From a checkpoint of a small mixture-of-experts model trained on Wikipedia.
Experts: 32 experts in each of 13 layers, 64 squared ReGLU neurons an expert, 6 picks a token.
Training: 252M tokens, 10615 steps.
Below are experts of layer 7 (counted from 0) of a mixture-of-experts language model. Rows are named router (the router's row for the expert), gate (a neuron's input weights, with its number), up (a neuron's input weights, with its number) and show model dimensions 0-255. Each number is 500 + 25 x the weight over its row's rms, rounded and kept within 0 to 999. Numbers have three digits each.
Before each expert's rows: a language model's description of what the expert responds to. This comes from a sample of Wikipedia text that the model never trained on.

# expert 8
Number tokens in dates, vote counts, ages, track listings and tables, such as 19, 86, 93, 63.
router:470515511485467492471486526502484491502489484494498453482529450497458460500480502517498531545525535549490502508473531507427525449463496509482499499484428506534494459496438494463506496464474458524474528495456502515489467491506495500496534531500517503536472459473539465481467475497521505483493528519472511483493523526474487486531511522467485478522508524464468482485524474491491498553507521524511458503539479476497514493493487427492523512494502513498513495485511546463498504514516484556483517486512502533480564491484512499497480498441463492523487497489528511507477466533509461529452515488512542498521488525522475493506498529489489475525454515488493479470508474492536505480500472492484506491498500469485478496436438491480528463479475492499489481506511495477513501464473480
gate3:512440453457519538507486489469481508494493439500497512481513519453523522480499499538505522505511493450506510501502513527509499500482500534503493486470504510502540539504481480484495510520518509555510513502480524486545476550483458450494470466521495529496493469508478551516488533514492496508499467460463499507472525463483469472528477524487476529484495497485488531525480488487485524510560532539472515498510477518500500467488532500522506490522478496486507512523535509469476442512491550496529470530464537529561488457509488495471468482474515488435491467487503442487523503553451455500507538512483534467477506499488478528506492493490507496486501510492494507553515557495516488498518509474490582514469496478493537507493502468506509489528467482539487481486501464511492506520489522
up3:492578523517501463483519514520510520485471532532500467519489509538516464508502491490466474476462525512511506511501521485477469523493494492498497538506495493500481477519534513501481489503490472447528478487522452530474493479530522534506511570480514507537489526496547487499518453472487509513514523529531532519491465493507519538481507498500501470475503498514532484464530526482523489494471506477503485507489544492535494527511499493505507510490548471505497502476454477496514517493475484492479522448496469478470508543501515540532525502534474523537528524512497539493469513455556534480481457503501477511514541507480505485479499501516461522521509502495521504419495459501479511479501470508478429493552496525517457479529496543499475501491555529471526534478501533431514489489522515

# expert 9
Digits, dashes and numeric ranges in sports scores, tennis sets and date spans, such as 137–141, 222–284 and 4–6, plus table pipes.
router:447520508465510533500505542479458442544436452509495463471518478499471472496442487552512473508523517575484512504459516502467465469482484505495471508501422501528499521505488523466464521525463456521479525528505516483483461495504499501504509451496527547526496452503516502506524526512486480498476518491491534465492549494500525511504484526502495512521519504515462489468531495482503473519477501547477459506527470459502495490512476472481524528486488559531540488511542493444494487497505548491485489489484496499460521485515486512499523479476502543492489530488513504479504512526481498531488528452491495502478513470536475462489526505497496476503469498525500476511466475458502514487489488528496491496493522484516458496486452485524499496487467515475472509536516492500506523512470451
gate2:519520526486466546506472542514495461475506481467536488472503484473472469532493491556524526484517487535541532517477514517481459538493475494526542530509471530499507553519503486464467491548454486539495524467483497517462476462557510503489518500506495494484478495490513501490535533494511469464455499502534513465495518502501494516493510487508506496488547451499493505513489509484485504509547494529509521530514506511505472509507513449518506485469517514498500487520489529517471475494496500520511501466445497488475564487548482484489497466528493568478521513502509542460518472551495508510501543511493536530461487526519495501498506532487517521487464452493541471503529496499526532524500510545515467530495482426480493501497512523487504489461506514452510488529529496488527527563481486
up2:486463489514483469503526483499473518532545520511480478526477484531474524492506518489521512480476494498514513507476502484504500461487490464500483505523514502459485470504563518513500561529487493450506470508454494497430482452547450480490550461497533499537494516490507472483513477450511468446538487466505492487479473459515485467472533467479463481503503469510490489519506494506487524502406504499472449515527489440474474503452500504506464525508524482512518494501497535522482487523509448550514520541482502516516484492487490478488500546496489502478499470512483508568540535479498496484499497434512506496514510501511513490486524517552518515483501469511521499500480503510501490456530511498485506495507494487510507527488499527527515552548462469497520499488479508457483525504510486

# expert 28
Colons, in, of and pipes in formulas, lists and tables, e.g. Molar mass:, In order to, plus LaTeX symbols like _{ and $.
router:487537502496521479507551487534486508493453479522500473490507474493470509458464510526541487507476490518460493456471528519452477488496507516515489449488521529531493533454494490488532513526473453478516516499464521496493465501497495503483448485433469497530530509491539503477503520495530488500515540489502513491498481485509459457480525527498473512546454477516479501486531510527474476548482509503469485489544492499489489487497459472472533516504475516538515481471516483426521483439512529539516479494517523521457476502481479501459551504447529522492472507475456537514501533504502476490523511493503473481486515520525472534526472483474506482488497511520501516481538497491539528497531505527535560493489462506480494514500483472478493486550512504497468507484541495469457469481488491
gate3:507501526500496542485579494505486501514524461574493477512482502491508483512443475531516467492473485481422508431436508495463530517524470490516460504524515524486514515517501485527563493467504491438506501505471509501453481485496483486497489512500515522456508467521477529464446498482519482472467511517502492533493501500501503506504499471513521490511467492513478505440442538485529523503505535449498489496553502475495507471540459472474505525509461540495486483495480504486536477512517528477490469466530521486462455496498473489460533511499507526491487467491487473506506474462461536507509515475562491486485500547501539500507502516483480532495485486515547514494478492504507536500500498537514520517508492526458477467483524496490512493475493498501480504484514489468469512488495508
up3:529481523494530518487550504499460498504536499553499483516487515479500503496478466513540477488487487480468496417451502474481531505501514485522465507548549515499490474520494513521524507494499495442505500499477507470478483485502496486486491498513508530444500491570493533464453497483489456473469505508519521533490488537532479487503496476500474490491449495523493509459461527475504520503521536463479491496539521489518493487534478448485523534490468540519487486527486491485537443473522556486514454487545514475492467510482485503468549501505515574478501473496525470520513472473517541480508510501514507453471491559484528476465495511484469520501504484523535528461486515482533523491514524483497516508523473499464488494498527502504516486495533504508483491481526489511446503518499537

# expert 10
Blank spaces and numbers in table cells, plus inner syllables of foreign or place names, e.g. Ges-ell-schaft, desc-ri-bing, Wiscons-in.
router:500497554508494479495491528509496488455484517487458482540498505497481466451479544505485523510453465526456500515463487480469498473481489552539487464451459462533490488504519519482530469495511503498496488528487508505490480496494477522492520507501486507473477475470512492478499552536535500474513523488474455526478502542480462497523525526504545517507508511494492475503531521451472453496499511510487496495488474455451504494505460484499579509498536507492492527471542504480471478493490486515528513504481494515463546492488536508502500481528472486512492485485523496557495488500534457528468500498466486566515459474484513511477483506508490488491519444505561528473493495456513491502499556505458486482537483483471527490476486493534484500512544513521448520527506529548477505495483484
gate2:493485518515498459494521479444484535523488529478484472497485491487467512531529503471425455504449495514517519499470435491501484474500520503484458498503531474503489523504492499500502497482474492498507485537499433533529486462524464494467494521522516467468498524533484461470499497474544486463535534466482496505489462511451431473499493505520488504494554530513493496545474485488515498510524463510523501530503486475450507511488490472493498502501558451508507489524535513521484510490489517470545484509465505531509525477509492534522462555531485498527494457526528496450470486521513499489509501461472503541506478516507568513493500478517505460481529454489524503493539478498501492502518461504525441465485480473477527498484470520515511508518519477536507502495499523527492533520498500
up2:503535478497493463495509535533537567522551499514504519490468474473503472470510495486557498508501522518499510499484485511472505525467490519478537541485506489475470472512494516512477439521497478502442497502451479539523515493512521503497488495500508449494539471465436501532552485467508506505504484507493501519491473556496509495518518520494502496492489528460548461471489478485520501530478510476526490519523486481474510518504539502513474479462542529485529507497491518522535469509487520478547523498507506511475546542494513519490472519476499505510456459486498488475431477490559509471497532443453513552504563503484495484506528503512527524491476530472490481518491468502513480497526542499554479480516494492506532527498518487518518507453478503508540504510487485483497455465497487